From a checkpoint of a small mixture-of-experts model trained on Wikipedia: width 768.
Below are experts of layer 5 (counted from 0) of a mixture-of-experts language model. Rows are named router (the router's row for the expert), gate (a neuron's input weights, with its number), up (a neuron's input weights, with its number), down (a neuron's output weights, with its number) and show model dimensions 480-511. Each number is 128 + 32 x the weight over its row's rms, rounded and kept within 0 to 255. Numbers have three digits each.
After each expert's rows: a language model's description of what the expert responds to; "mostly gets" lists some tokens that are sent to it at least half of the time. This comes from a sample of Wikipedia text that the model never trained on.

# expert 6
router:099095102101123090128115180206113120119182114170123084152141148115119159110127107146130147079112
gate0:109112094107129200134147100136108186133170163192134110083062112056092105129150139134123135081131
up0:087069134143120127127141107153149105119109159164149102171118174135066112106101036176120143137163
down0:126113159076194102165101097138102120123126107115138099165144107131107157142146079099105109136115
gate1:186162145143156154107132191144168121167138080185196153212082144100134119120119112124164112105126
up1:179096079162145131124078155162196136110115063184153155174093115164086110071113106192124070076124
down1:113108136110130128126154211169137087116120172097127118156173139185220127138100131122138167090134
gate2:092111045181153154150138134129107151137156089101137131075110114093113095173127116151090179139097
up2:097164168095090168125141144133134113119164090137128102094193073103087199106122172106100110183128
down2:165078057108173075179101151080128103088104123114147034130144163073129091127131142130094145111119
gate3:158134134144101105110137084131123097138129105168065155105079082118175163120120219107107112156123
up3:153115147075123123176102149139143102102133165119107168159122105164152139127137153115087137148153
down3:064088207109148090132053165171139120165144162095144137156083171095140112149168105178185135124110
gate4:112132173092074121179147089115108155150138110192156157131105096114118051154118107127161100080125
up4:029108117118079038076104142093162107140178082095098184175153125141161124153160160162168156157142
down4:125053066094091161135163156140175122145156113119144168171081117140106161092154130098099154147109
gate5:177152146162080177163087089155141133156098162169177156128111153157108157103163173111129132152042
up5:107110111084107032090139034168131121080156130101114177085140127111128162146116110074092140149160
down5:142130095128097140127132134154121099136131089147098151141150125140077144152143180143136136146137
gate6:141129156124120184066088129161162097128050094119144164123129146137116097128085135141109143101144
up6:141077105062122128135158119101097101109147146164077128105088180138151126130115110157119133120135
down6:145101061179137130097142110114128114131116057097092167075113068120080098159156159093118168145096
gate7:107160188152057131080132094112145128174118090093151062052176182112187125138120130074120101153119
up7:154099086134142117119157176087139157122117097128105077080118148147152128177113137116143106149146
down7:124149082148103144129145137198118135155106124155097143188075146113149156108148109119152195161098
gate8:142153121137111131148183180110142124072160151123096117142161110155169154097178071162156130153113
up8:143137172125134172110124167134063162096180097111073168198137106100176101110160102155143136125167
down8:123097120108162164113073143169081157061099136126130109137163117099144116123164150115126104192155
gate9:157178081101148133072115116104068157066117099133143152125084189101129147177103121145095158143139
up9:111051178095070122081124165145145147129085157132203124081176153145154160132137109090152104116190
down9:143072128114133100127058095136072166134155156122159072110113126172196122119081099130145155142060
gate10:167120111151177141178107088087145118187061096157115166136145138089086109121115174144160163112147
up10:193133151174106145143122104135123121109074131130159111067069101142065207137093115145111154152091
down10:158094116142089119124123071108122100134147118157155128123185097153082101174174120183089128056110
gate11:087120155111115186098143174148153105151095171146092169112098158077114081128141133175148103102143
up11:148179097151133136083111083101091141124118101176143183172093101103119128170182104129121090136067
down11:149154081180055134137210158096140092122117098171143184142101159150120119110128152135120134101104
gate12:106144120150145158125119111093106144112150107124105164097104091108107084108116133111140134130126
up12:156150071126136149136179147138122131214107164157076133067133097157135158118101080141135099187173
down12:154180069146127119113160126109131139151145112104173134081153113134098113149090121124176128063119
gate13:130135102120112137090104100143152148196102099062089161067124118126090151088087130154102190094179
up13:144140180134151180169137178078132133127113123106137104088148139114114150110089080091099150182117
down13:181130128118088087137214155137112102094180070158115134102143162101152073151114124173092142071065
gate14:110154187148098218146107094106140123101110108142145135112110149112113158135130120192148110153145
up14:115106083142042146163156093145110101111142145140166090134108147109137089122107093072146127159137
down14:094060076135120140115117115076105138130146136106189128122105124200163135167165104087148121097146
gate15:103137098168175224153141167124137164135098089116116116132120127141137103172169119107119125135064
up15:087152065171133139111134167092168110074157127181121154213169085122174133151101114132102143167106
down15:140125145171121094135131114129137142177168113124136096019170083177158134136094110159155194150090
gate16:088131134165126126165062166110217103120173044153146101118156091136198146095083125131133152231141
up16:151115158097129165150083065136028142052108162122143172128151179154086121156173151165083061076102
down16:053140136173094122139190129094156183141103109138091187173146169115089156133213126138086165131112
gate17:111082205094150147154127110131172083072147128205125083176099168076100058148091122162105161168203
up17:158129115125177181102047209085146149096088112113083117153173093129199164138198203071135139143097
down17:087134138165110087097107193126155138125166161129108157171112144108077173173161135086122135132149
gate18:171127116139105122099102175104153178195135168087140172138170103176081148074071173091151135117125
up18:135142116155204087124175138107079138118085092138079140143108104112102123138136139129141079107170
down18:118080156097135125093156104175181140178158129117119118127093190142086100138128164104097137151136
gate19:106137053168069081117108174166152091116139075124180124092087191141098109150090128061108105111075
up19:137137129151152145161109155113181112134112164164132077130159062088095114118175130166169102133153
down19:103099071088177169165158144130155105109134117127132156142063094122123152161086087162066172139082
gate20:101132155110092121165102107120092139163132120131169144144087183151124116110124194130128152144170
up20:052165182072167138104135132134142168053124130157144138166144130145136147117117105133098112123133
down20:113110175144063109105123174102122172135123158106121139126138095106166131131145134143162111118099
gate21:104121132110157172186036186153129184139107148169144110156113087169102138164116169136174113134046
up21:106134167158155137087173102163057125135142171126135093060144127101139079111123102099134158062132
down21:113132152217127099140133164167118141128116148080138179119118129111157128142107155123168074108126
gate22:120152156156107131140042180166141082128136128143135110090131089149105177143121142112118147173087
up22:146156142135129126077092101113152144011106121145158118090107066101120146157157139156152156078113
down22:065190166147057107134118114145078137145119139144114138140161148146162162132146126176134147088162
What it handles: Sentence-ending punctuation. Sentence-final periods, including those before closing quotes, brackets or paragraph breaks, plus clause links like However, although, but.
mostly gets: ".\n\n", ").", "\".", ").\n\n", ".\"", ".\"\n\n"

# expert 7
router:127128077121099162115112182123124159104107142096174127120124164187170160139108156127150117106073
gate0:123165087120109125135152084118159147138115077091103149128063138101109114124185162133113129105119
up0:161095152140105152105122157180118137176104067091087111106077125153146147165153102167105167150140
down0:070131118099142140122148070131073081085149141117125115076155145059086142181112095116134115145129
gate1:102137140160193124146119166123149182097098129127114063121075167101154094139173089104142158102173
up1:093090136134133187159120146092134170191065147135136073153143161133104155131133119123081144137100
down1:116092074143133135181079173137142127171130142162087105132129165132157093135097149114042161096141
gate2:128161100126094120126158085133119134133107152096105106118112160101106180163195209061128129164097
up2:095106097112088105094065130119123060079143157096129172155140174129157105134168154114075127123118
down2:142092162158188152181100134073111138122143151187156114183127186104071098128118105146071065094127
gate3:156167145102108182068107102213079117100132130131110205136096153149158138131134159105157205149135
up3:155115083141124126123110195154110165181128144089131119137110125127151112141095062141093111109124
down3:123144121123090155101165091090125114158135152122136129104096101159161135150171117128119146127155
gate4:128150159127080109170106119070127132108088123157114110109067126136141069105120141113158088109150
up4:136069089097100135038132086169136212090170153161123154123171090109117155147152093169140187140164
down4:139129211078098133086151098133082137155170177136145105125089125109128152136145134148128103189113
gate5:127087175173185140159162149173144173134119130123114103138099090188145131149139093175099147174142
up5:096132081162128128093144142113067155121121136172135154123106188131104160143161135101110099125124
down5:116164154092129130175116105185156108158138216120138178186091135134131176125109170131064131116157
gate6:121123180186141126105135158068126160128111137114149123147152060117133152146071154108079124109130
up6:141133123161120124091166169122107108088097101100094138139120107093181088132128110177165170137083
down6:152085189154099182114156158111093055105116143128106086188149142177178123149189120139097059106135
gate7:129082127130149153100078134080140127111136155122180084115109107121130142161166103171096147125109
up7:111139128126153186106166126129069107131154161148146106147062132153133131164154141127117134138084
down7:145092082102173133125182142126173151135112156118108103121103149131081183142125110128142065075143
gate8:191176147142124145122136155135135101131126107173128128138080151072139058162181138140148196125142
up8:130212123125139107089090101179124102091075134129112102119165091173173165092102196135145150101074
down8:141070119116094108119117113125092055154175192127168092079140119147148148152138151161140087123121
gate9:150129198142154113129168156103149120124143186145151089148060140124089151090105131165118089142078
up9:173084161112166111143137133175080119212099141132165151029074129142118147123155171105148083113083
down9:152112141117115167175099101092117125096093109114155109160124106107129144136096135131122097121177
gate10:166155137134121103095099134103116101123126128113076172152090144109121137114134119118072184147143
up10:126127124166098124089130127115137161098106122166148130083103148100111114081096094122092147179113
down10:179205175101094092137149106100131103140081105088100142091099101103128109163137172144086155137146
gate11:137105197129132146199092120160132126133136153072091145134139188134035114155088168098178139136136
up11:129141141128106118077145147130130138120133135070071130180130120073132124115105184109127162155133
down11:151116093156149105156089106051096104102107083140139110094171192144119089134094138130080179074099
gate12:126175168145154136172140120166136115171103123157112134124072170129087110174113174111097149142166
up12:104144171167129134117105179212117095065157065138129106152099159134104133184163145120117164130089
down12:153111095151145108140139128188152128165131070131109100136088068139105151106101084142178148122118
gate13:169141122166154089167169134129148134108153123051162096104118118119169106142166170082159134091148
up13:120090109078117138157177124141138098110220144084092142148156083132118128116094124109127130125161
down13:135128127146092108156134150094115071180140175096159152115133119103135109079131127150067127136180
gate14:161110145054117102188112090129142126094109110123122114116183144199082100094155152144125129096162
up14:180123127158168094134129169131149160174146117150137152130097056109092070175136156147134127124106
down14:128125171096134165108112100146094101166087129132112074105113073160122126151084140107115101089153
gate15:108171165203113112141133131127088117165184150144117119177079093090099143121121156145156138090101
up15:086111163119119104115155123074125095166119137116175121138195111116057182164096123050124115144165
down15:130162099107170094089152140140179146141118127138137139138098150116088108134114118146190164107143
gate16:106161193185120154159140099136148120094154153131176166121095164096058089132115124149109179156164
up16:083117078110126140117144151107167127097168179113182174116130134151103118155115110133071142074124
down16:120114115132170146113145125122123162094131091120117128097101099083121122120085092135156139140144
gate17:123096120097118167100145209147133129155162136082117149104141127097100071117152126082098096181160
up17:168124129125100088156066159130124048110193099127128124170068169040168028101170098073155132207169
down17:125175146102132161130136166135116153200100141103097121062111133154139078094073108098157143137142
gate18:145137076169101104147164098104102152085116121175170147136083198128132145103103171148067158170119
up18:142103095083152132096098100160122164194137117132189115083100139136184062113096088157124163107156
down18:164140172102164112196163180101092132128138114091142099096087123109161120094131138148124144132127
gate19:061167116105101084112147156174141085130157126119125130108149107129114114116130116121126154187109
up19:108094093120118153150085130140098173111121085104117118071072171135135130148125161134114106133092
down19:187159135131036127141117160138136067169119127069093136144092076138147147175123121085144103172117
gate20:057067139159089087103078140121096117067155149137101127116121101152189173126144190086136157118167
up20:164088118123179128072174131203088115144136133128153158175146090086155065112058100113136143140114
down20:139184125099157156162071150140114048136127173172147135123162139094139081130092193077116158150118
gate21:136104072146082155120138144141097071095126102157077117104137082151170123184139116159214170139127
up21:089121122127118129095116144084135136103112182099044096114063116116082148166109141154137134101156
down21:168101097088161164156104146114147083145129129101136090157114098109098108159173134177189063129114
gate22:152164121131127144181146161170161189139128094140070085136108167130142156121124114194101106101114
up22:108114129121095124171156143135109187098108145110126159167089136167150095103104124119118127108119
down22:141126115153143140101046071129164138179132194079144146123071127154086172156162118204172116100068
What it handles: Action verbs in narrative. Past-tense action verbs and their endings in plot, battle and sports narratives, such as won, seized, crushed, defeated, divorced, killed.
mostly gets: " lost", " won", " launched", " defeated", " captured", " killing"

# expert 9
router:101178124180069134100121092154100091172105066084151123128100119135141074113155158100115176038120
gate0:137064168089156131112103133114066091119203088141110182180130109163119121131147138116080075191079
up0:148149135074177087165122134115105065077093205086080094092177117151145060120146158101113088177210
down0:127173162180113086193108109155097121151114137147085050137128103119089103150138122122155106203127
gate1:134135114118091182114125194108110116142114124104120055085123091078158121121158162117162155146048
up1:152092172134064101156083144129171068129125119143142138078079116181144103127150113123088088186166
down1:141162105147118124089114152147145148120141138098084156155128191117058142137101085126155201093107
gate2:144123127191157161161112134119116150132077130185143108057185131137070141167138133119198147154175
up2:133097168101151169134155145084114035162123092083134157120120129142121101091138114156122117133126
down2:142130146096146180170140123118102055158133164115103128149170096164125114151136156119136117128205
gate3:131119102155132108139137137178123107145102104225168163109175106173062169154063088116150162104212
up3:136114104068120122151096095115112126152170195092074107154120106024107079120192208141106111124100
down3:145170116154143128193102135093100126142111101135176126137102135083105133130148185099133151125135
gate4:120138125154142141108178146194119140145128132118101145150123147177112140152093091091125144065107
up4:119126101065156112168139106184168097168178143163152146156160130127164107143059163110156143118137
down4:100129121129133118178162131077123108100125116165150133182157089078141099098104125097134125132136
gate5:122103116082159090107119091119152098120203102201145137114123106124135135190182103041116117072056
up5:115125168102143154101116119130169147191065127094131087117110111146084174173112126143095106126077
down5:138122131097068138181156140127127108112081106136172116106085143138113137109134140119130148119105
gate6:109154147137172116122108168193102199108187152138139166126088128113126130124123162106177141124138
up6:145175140127080148152143141181064203091112160158146110126133090111169129157067136133155125138151
down6:124141136057104094147145083081139137172122163132124137157150180142085138173150094134058084126145
gate7:131117081128131096091125144157107126102152114081116129109042157188131166107141182152096143153147
up7:139114156107145152160112076105094141099101102098119106108137134157144092174160182169129090133137
down7:162108135107042129152105148149076160121132147101074124156191151056114081078150153085129162165158
gate8:109132080125110142171093130140130127105139128163105120187069133104055086142188154156157183106147
up8:136158089126099149161106147167154072136101141144089114143087111141079063110181169171170178118130
down8:131120128113140112143117147137142095133124131136147117126141105134103118090147150122120129080120
gate9:088145115162160167207121108072062135085152133134097133138170140189152123147144153130133138153118
up9:142151122138137123135101113153119100165099095151171132152107139174135070155108105075102143153136
down9:128116120121136083072131098195144133125123132178098127162076142151135156085160154088119141118137
gate10:130112087189127051114078144073124100105106112147186122136107121099132127135131126164165094152147
up10:107135141114114152087106078110120111122189149135192118137111161084133077114161153142199114166100
down10:133155100148130126088084120156140142174129090164116179099104138075154113118097109147152171122186
gate11:171108147149145146113175082151178135092073151214143107129172117085167108131207087112153143103133
up11:167128123119173104097170098111168152107144071107084138126155131130112134151180084170133095140087
down11:119162100133109094063166176116166156074200111122131104144149063031151172123082086118079169146106
gate12:130139138131132159152135147091177157149155091139197100116142125073120155132124091147163118138097
up12:144122098152112168163090116121162219103124089208172194108125068137138168100098077190142096112131
down12:099136152130149135098182158082120143178149131116118115160105126148102155137116107179123091135093
gate13:167150162119088103138104160131104133109176068190109132191162125151098133149207163167106135213139
up13:144147140082147120143078096216131189098170067086126061144089170114137140120136155087161162129141
down13:103137150099140114090128111104132132133215117135133132167155142126153093142229093115156107148172
gate14:123121144101165136119082159141085131117181169107132131165234147115226114146158091112129110097155
up14:131101148141114092111179193076103113140131111125126149155194106139119137135106103144111130138169
down14:120156178130128182173151158144064176118108124124150098170104117185167120124114121084137098141165
gate15:104116128127115089128085120140151085139150143122073126076098145064166176111154140150129144141155
up15:138125086106097122131142121141155159144134132098166122144123119123144166120130065100100184115115
down15:043124141129163142176128087089158125105104156162114147107078162137106107116185119159102142169167
gate16:085053133139116091136144092174078088124075113104161086104143146112164063164112115103111151161070
up16:083166114114128150100154144176150157183191153135158191127128150181076105132114149164124144135135
down16:109152167123122117156117093063169148116079187103141159130185186094079150160087094079152127125144
gate17:165138171174140125184097200101091115090093099190151121170092122125074136116169118145149137117130
up17:106104199122127053087169099104083168145110115090151135061068096138101149138146187120142102077083
down17:116168160115124121088136065165116095161057157073070064158113125102169092139197124161157145140123
gate18:128089130135111084173155166093124173064065116120073152141071142051117059145175153106195132103163
up18:196123174185098106089144112128099078094104080100092092131102133110088116099127116176156171158145
down18:170053132119104128159086147110136105125073097114149180166126119097070126075144138180146142143155
gate19:127150163066185096110069099156090150141106105146107061154176090139045121149171080095063075167135
up19:145060137135031167173074131122128123118114131130130101074066117098148114079076175162090111128092
down19:172109152129089147093132082208159133182122086107105114108167086119060107183118129164151146151147
gate20:113137098110160136114098135135158163081122112113110171180167120163117059174104089072161181159140
up20:112144128155135139114134142119083078111072134113168144114164150136126101149156105169118093113126
down20:159130147097199142125174143189125151095072138047124133123149134139131128081146127147099114141078
gate21:099099110139084121186143166100078103153131025192113204066137139108102063189172141117159128120103
up21:128180124143117165126100116149171059158085098181129209089129171141118144095121137167144103086109
down21:155102119130152156095158140112133097142147121126138108124129130134124141142111127121152152105100
gate22:138187080124164093086112103110168133111109162124106181156120129098100141143138164115114199112106
up22:079107133146157138132176104137167130133108167067065113090092115149105140139141151190141095104141
down22:150119117139137174132110164143169112131162145142070117164161137149126097146129102073179147129160
What it handles: Media credits and infoboxes. Tokens in film, album, song and game entries, such as genre lists (Pop/Rock), credit labels (Developer, Label), section headers and tracklist table cells.
mostly gets: "|---|---|\n", " Label", " Born", " Preceded", " album", " Actor"

# expert 4
router:130090162159141154153104161116138113147175163102094095194169092204103154131086126089095154100141
gate44:065127125126122127114114102134104111123121135124144124113123071135054164149155175117111138088128
up44:130144187073129122087113139138148140079074157141160117116138141072132135153154153109136134173171
down44:075121016127121142087121092131170161080177125090174094167091125112158100173104116180102101071132
gate45:117102141143175114077177159145112095090180127148142199101122190123133099122118152091056143105156
up45:089101146112092179072131127160099126156132142086149091099118100116098089149142126082109136149135
down45:155072134108124133136120144178083149136166149159115142116097155190143104087118133162093172176137
gate46:106132107063134164150109084237117178092112088100135117155168103149154067129109141113148103155097
up46:113159122095098119057109128106150208098075133170101097159116127128138122127126190132138102113119
down46:133128135140107146151149119128170092168127247100158149133113155126139142140127116130108145129107
gate47:206121145152145072160160104051119158131141128180145121111081108143130129127138170095170067158130
up47:108088158108119151086116143140145078110095090104140136140131144183106128129076101169145171079100
down47:088125141154159121167173098123177170141145112121187128133136125114102076169132087135071145168132
gate48:113170187138138106116167131075110173116090155157130135129130136102159120123146124178168141095135
up48:168110152148141087092160127123157089110141090090090134101122095173144090119161158139115154094074
down48:109174168166123159133162140122168063161091169113067159134078151143061161154168153136146181112098
gate49:169081119147128110137103113167106117136186162115175151106091096163102116126131123143152137163138
up49:152084133156102089194153110141144094110125132140122140104133098084123151124178138141100165147114
down49:098089143132113148200220104145130161125156103162135099100125150144102127146146131124141128083165
gate50:118124109136176121141119149156118117093111117160095097122118165102166072077116125165120134108116
up50:133069128125145154159140150149118174102093130216145166100173145161119094097146126131121067166105
down50:125156145085162186123125202104167152098117113121091145140127130091091136139151170075080128114115
gate51:137190131128096155089111177063101076136059111132106076081116193104179106146161140117186162151099
up51:137143134127116061101095117115113094204138109102137179169097124163118101123164101219126087084136
down51:138113104084130122162111110069155150192076188124167118121102150145106156096111093187176174191130
gate52:128145108113095097125071167115124151050126124142136079112070164087123060133114163104158137127125
up52:186092119157126128143103081084160171147066134123067103121128141112145150126068110107150143155102
down52:150125093063168159173125171147148133146102151130169200076139072190142189125165138126102111121164
gate53:184114155168135164063115086107094121131138141097167183161092195132099100113134113124132126097090
up53:135064159111154082136091125100126163151148169145107206128086173206106138097118158136079095141072
down53:066073061127020141124107157140139104110081080130113106213105124124094109057137194125134194170183
gate54:109099165106187157116124094113105113172042126158106190106096114118106152153090091102115061103116
up54:150118107153181165086165102131095140100183153132145139131138138132190152137168130101108151127148
down54:168161133082153138117157171159159135107110145142190110138146079097118145164146075153167079145154
gate55:087130089160155138093131159087081151151093189167128114075101142145148167148155124074161124066091
up55:152113112136121129120156130079129132127072145206082098117133122161095147154134116105191126162193
down55:118146147131151123129170106171104095119130143114170106153153146175089098089112124148122120129148
gate56:139063130120147095121159093155181175128180145168117115118116110148095154134122153138195118106108
up56:107202112123109128197141108079116150159100112148154123167154132098108136124147146125201092155138
down56:100091151101115146078103122103160158174145088116127124136122103158128105170161140149074138120147
gate57:148139102157177136075071174155155113137136154104178107163125121148061181137135149097151102077109
up57:103153138144120138142141109058100101148129132142126140187169121120124137122100117112079158121145
down57:171203129163076100162116112152095087143141037073127107129104138125100078119137143109097124147117
gate58:079119141149163112183146070095165156110168139123140136097146153090137122133185137094111104125090
up58:168129128093082123100107137165137126140135094121113202132169153154137143159110088139150129191123
down58:029111115141145159115162142135140216044171133152105173097148124134136138164103073106114131149159
gate59:141101169086159156134161144094096156103172086142149157144106111136178094128097094147108227132181
up59:123104045125114089133156058128179158112181141094131144099105125191157104141202172074160099100135
down59:119118082189126175166113065123070073176101104136180161132124147110144085128078208144129119184151
gate60:136152091176081129194126103091186152164127137113192161113181141180132114144197084162100111156143
up60:095052119097121143082089075165159104171116148130184159089099076119152188112093055163126078147165
down60:144153114097123097129124134159120118144134142120120072160129115104091103062100144125134100082162
gate61:137182157116127112104147109089143088141136169097190145116142095095108072153102104115126078208124
up61:100115113111124137121101114100101169182128127097133197151112140178177078125129152151137203048130
down61:147113110059077105111096127104177117147151100092088177110140088141124094168155114114134112127051
gate62:115134132204123086114118183181097139119112132066091178111148164141120152140156139130110162105128
up62:132062140117213134092138096131137155148118100149111103182101067177062116103113125114118130105100
down62:116133151151131102071110133189098150165221158120094100141144117131157113114124061094135158078108
gate63:168162108156145165105107116131085109126129144163064151160150161111065107136158141116123137097144
up63:132137106164202132150121160062203033126110142082130113153139109125099170112148142114094136105127
down63:128135134136171229156084146096101110095179148125162168126096104148069050150138163087121133134115
gate64:066062106042127116151109106106169091123118100108100119129124124100096072128139125112116112157093
up64:120130170087149149099113070126117108151172117175104165148154167105101116102130169117169126153109
down64:130173207100129149168130165171139104145123097093099079089170072081127095156137133172164077148124
gate65:022162127132160172098128135131149128125144071122164182122070103153125125165141186045160071152094
up65:104068148048102074170085081145121128158127092086117106150153092098140120120106103089086113163137
down65:131103067117101175149135164196153115127146136166134153158135138148072096139122149072138170098115
gate66:137127146165084150110103164117132190132118155131143138101101168141146091112122123120125148178143
up66:080190138179133148174112167127149037130114163097126139121134128168140157080081172067155134119070
down66:137105085150119114113102094147085050147132217163120177110113155116082096098160136096120114117137
What it handles: Surname and place fragments. Later pieces of proper names, mostly surnames and place names after St, Br, L, such as Bro-dy, St-olt, Dell-wood.
mostly gets: " Long", "ateg", " Dark", " Kelly", " Lady", "iley"

# expert 1
router:095148127142069095124121113135130131067080128132140094073141175163114098143147126113118086121105
gate44:137195141117137095164120086139138124132137145181139083069115124156145139157126152126144166134154
up44:124068124144126151083173162113118157087109148135165119144137130102102136167155077124112180134105
down44:167152139153105086062169160108155119161140096114093172075101146128069058172179110153126149110122
gate45:146117126076143160095086168152054117111136124161104108108081094117123083139148125137162149180087
up45:111192081075107170169193116125132135091176147163153196143155131125085162127114230150146089174161
down45:098135086107087095104172112119130133080077100169129133095123097134116074084148116037109123225133
gate46:124109131146140140125146172127115117141183124071120152117149126132138120089113140163221209108108
up46:133079123133158126070175098116131141187084145134129145105145146073126194162099118129109096107116
down46:133127048127159175120121085093139108135097114134173153148135085091154092193102195089091081162072
gate47:192139134104151120100090117113134111143123093092124155144136064132111092122159146151179066159114
up47:120180174116178108094130085150149137123106175150142134145109106162145154088137130070135165115164
down47:137141165129134124093138163108134124127128131148168119161107131186119102136184168109103112104078
gate48:172082144107115192097107136121112102143080138149143125160122211131100138152133173090162117116117
up48:130133106153172107194116155204098190052115153178057144155163119128153147142144148148114118154172
down48:084107136114114178141147069121117133091151153140132096108147142155157126126119129158128148151122
gate49:136151054130135105132139107149132110187095154122090182101178077158157084142136126066113114084086
up49:178158127118108117136100090163095121169106146096111077130130140145102154089142119166097060143155
down49:088143108069169164195154075137114147107124048147108172142112129194106087143176064167025165152123
gate50:135151074099192156157167096164109166054128105117134089081136163113115124159113154136156141117168
up50:153186121106051084109157168110094129145121147143094051094111146086197167127095143131090172124103
down50:146170157083136053119124153132150177055138135155141108117119082069160179131125115122125171133101
gate51:123161146143209190078144122126129175115118120118189128126159113175135163190092179073174137087110
up51:155163115151102154167114115134142136146107175141120171136120143073167200087083144166137126068189
down51:084138100100053150137128075127167067162113095159146104130108147088174121105141078181183126174146
gate52:148150062152115141156165071111103093133090116131134135161111122103152103123188108156148149187152
up52:231153131102128133109109104127129215074129197085080150069159139123181103150143120131162151094146
down52:102095128097118081137116180122125111118104105132093126116114203194105115087086122167145117084071
gate53:110107122172111099127087155163132137091137156174121131103117144134147101161164112111110116150101
up53:089142158110133128166118083188115102146115175154114110136104174134149089158095190145119136102118
down53:164140064106178127162132080115122127099130137154069109231076145103092145166152146203154131123133
gate54:193123158083081195082112177170144126113106122108121056090155145171141122085149150125109183144148
up54:125064105166134151095151149135154102161136160155121073102169126103124138097187095092102100145118
down54:088130109113106144142133098145120166133117115121118134145122090081100202156152137149102124147116
gate55:140164164121117158176138115148171137085122129132120164089101149056060099129076101134065087080139
up55:166068129125173181153157127169133098152127132192077140179116123155095133151125110120184151085121
down55:125113181105084129177157100154112114109115187119127101078129117171170111164112085149148171110193
gate56:080087140162124161162090104180124180101136107130116096134156172066077128147152157081094168076084
up56:136105096161138152120084094108166136121143112142109111164098158136099141063183133089093093118126
down56:107172132122144176095123118149158089121146137123123131132086106075095163097175157167149144137170
gate57:120167131107116124152140132175129167068135130145117150139091141136130141157100229142154141127079
up57:135134170085123171136164190101128165160122083157123129083140092123099132118134152140167128138095
down57:176149180135142105135115123091118116191146080109108136108159089164144186190127143137117171180134
gate58:105141175147107177165186164142124093162168130135117129108127099142110164136185148153145052162106
up58:143138152150127126180200127109064151112132146135111163093097164145110110117147093155179121129170
down58:133137170118121156135191112110153139119108158137082149049100128100050164087123161198115190158108
gate59:094123133119108127126143157050167128131157104154185132121129143114085136159106084189167079096104
up59:105123113186111143134078136158128124100171113122132146165142087151086118080138112121115124147134
down59:158097077112188134153102123101158181141145118150131134087118087157073100113145073140105108123118
gate60:143098109153097099108129154161111111123157132177140118149142145149094099137108134119094100113169
up60:118104127128088132089125168200194094150137141090159181187172131155173096099154119159069142133149
down60:105151148085106135098113084078127133134139119087110177134137139174195149127121127193056127123127
gate61:130126135104117114129122048182105154099128146176162190141126100116196147102122126094139144113185
up61:177100178101148107089124181123144090140157160096119075143115088045159135113167077078065177096137
down61:083108152134118125170117178116140139113124045137120133129173114101156138199118146163149128160077
gate62:180095158122162174129146081146123114190100159164098142150124125127124147181180128131074143070135
up62:123093066102173143155096146114128108084087104096118123076083150085077135152109163139131074131049
down62:172149146122107141104141075130125134134129129119122072117098102192151119137147144091067123114159
gate63:103127138135180149124133136109089131126100122098077164110087129161118060145101154128171132080145
up63:125081167083128156176202118116090108126092163035073138096151091142160071073142157127174136127157
down63:148076158162097109156141146111109131067092108128170164166104110189151130131088107125100137167126
gate64:142121191115172170106114096147135180117134103015110124092148115139178086093105141087123172135073
up64:102156117131079142183129149139159123131094119134142041111184142081178113215169122178174140135103
down64:141149110123142098105064103092126111127166078155166093111106122152169071033156156168151130070094
gate65:152122136056115066146121126119151191095141144155105160220165154193108119130126184061074162077119
up65:157109066098121119126197125187120184088133138100134168064100053080130110120144133098060131131135
down65:111121089087167114161150169149111177122138134142126139127090157113065150116182150100082096135105
gate66:115144111114137143158089101142130141073165132196072041108106154140088114151107133134157124132111
up66:134116133118120141128099089117125144158158148136138132121090090160150177138115130116153145141212
down66:148101161113122162122099161136103125120092161117136107167168107142121088135157123088113122109099
What it handles: Institutional word pieces. Mid-word and final pieces of formal English words in military, government and organization contexts, such as Int-el, Capit-ol, special-izes, ational.
mostly gets: " aircraft", "icip", " Const", " Register", " Places", "ational"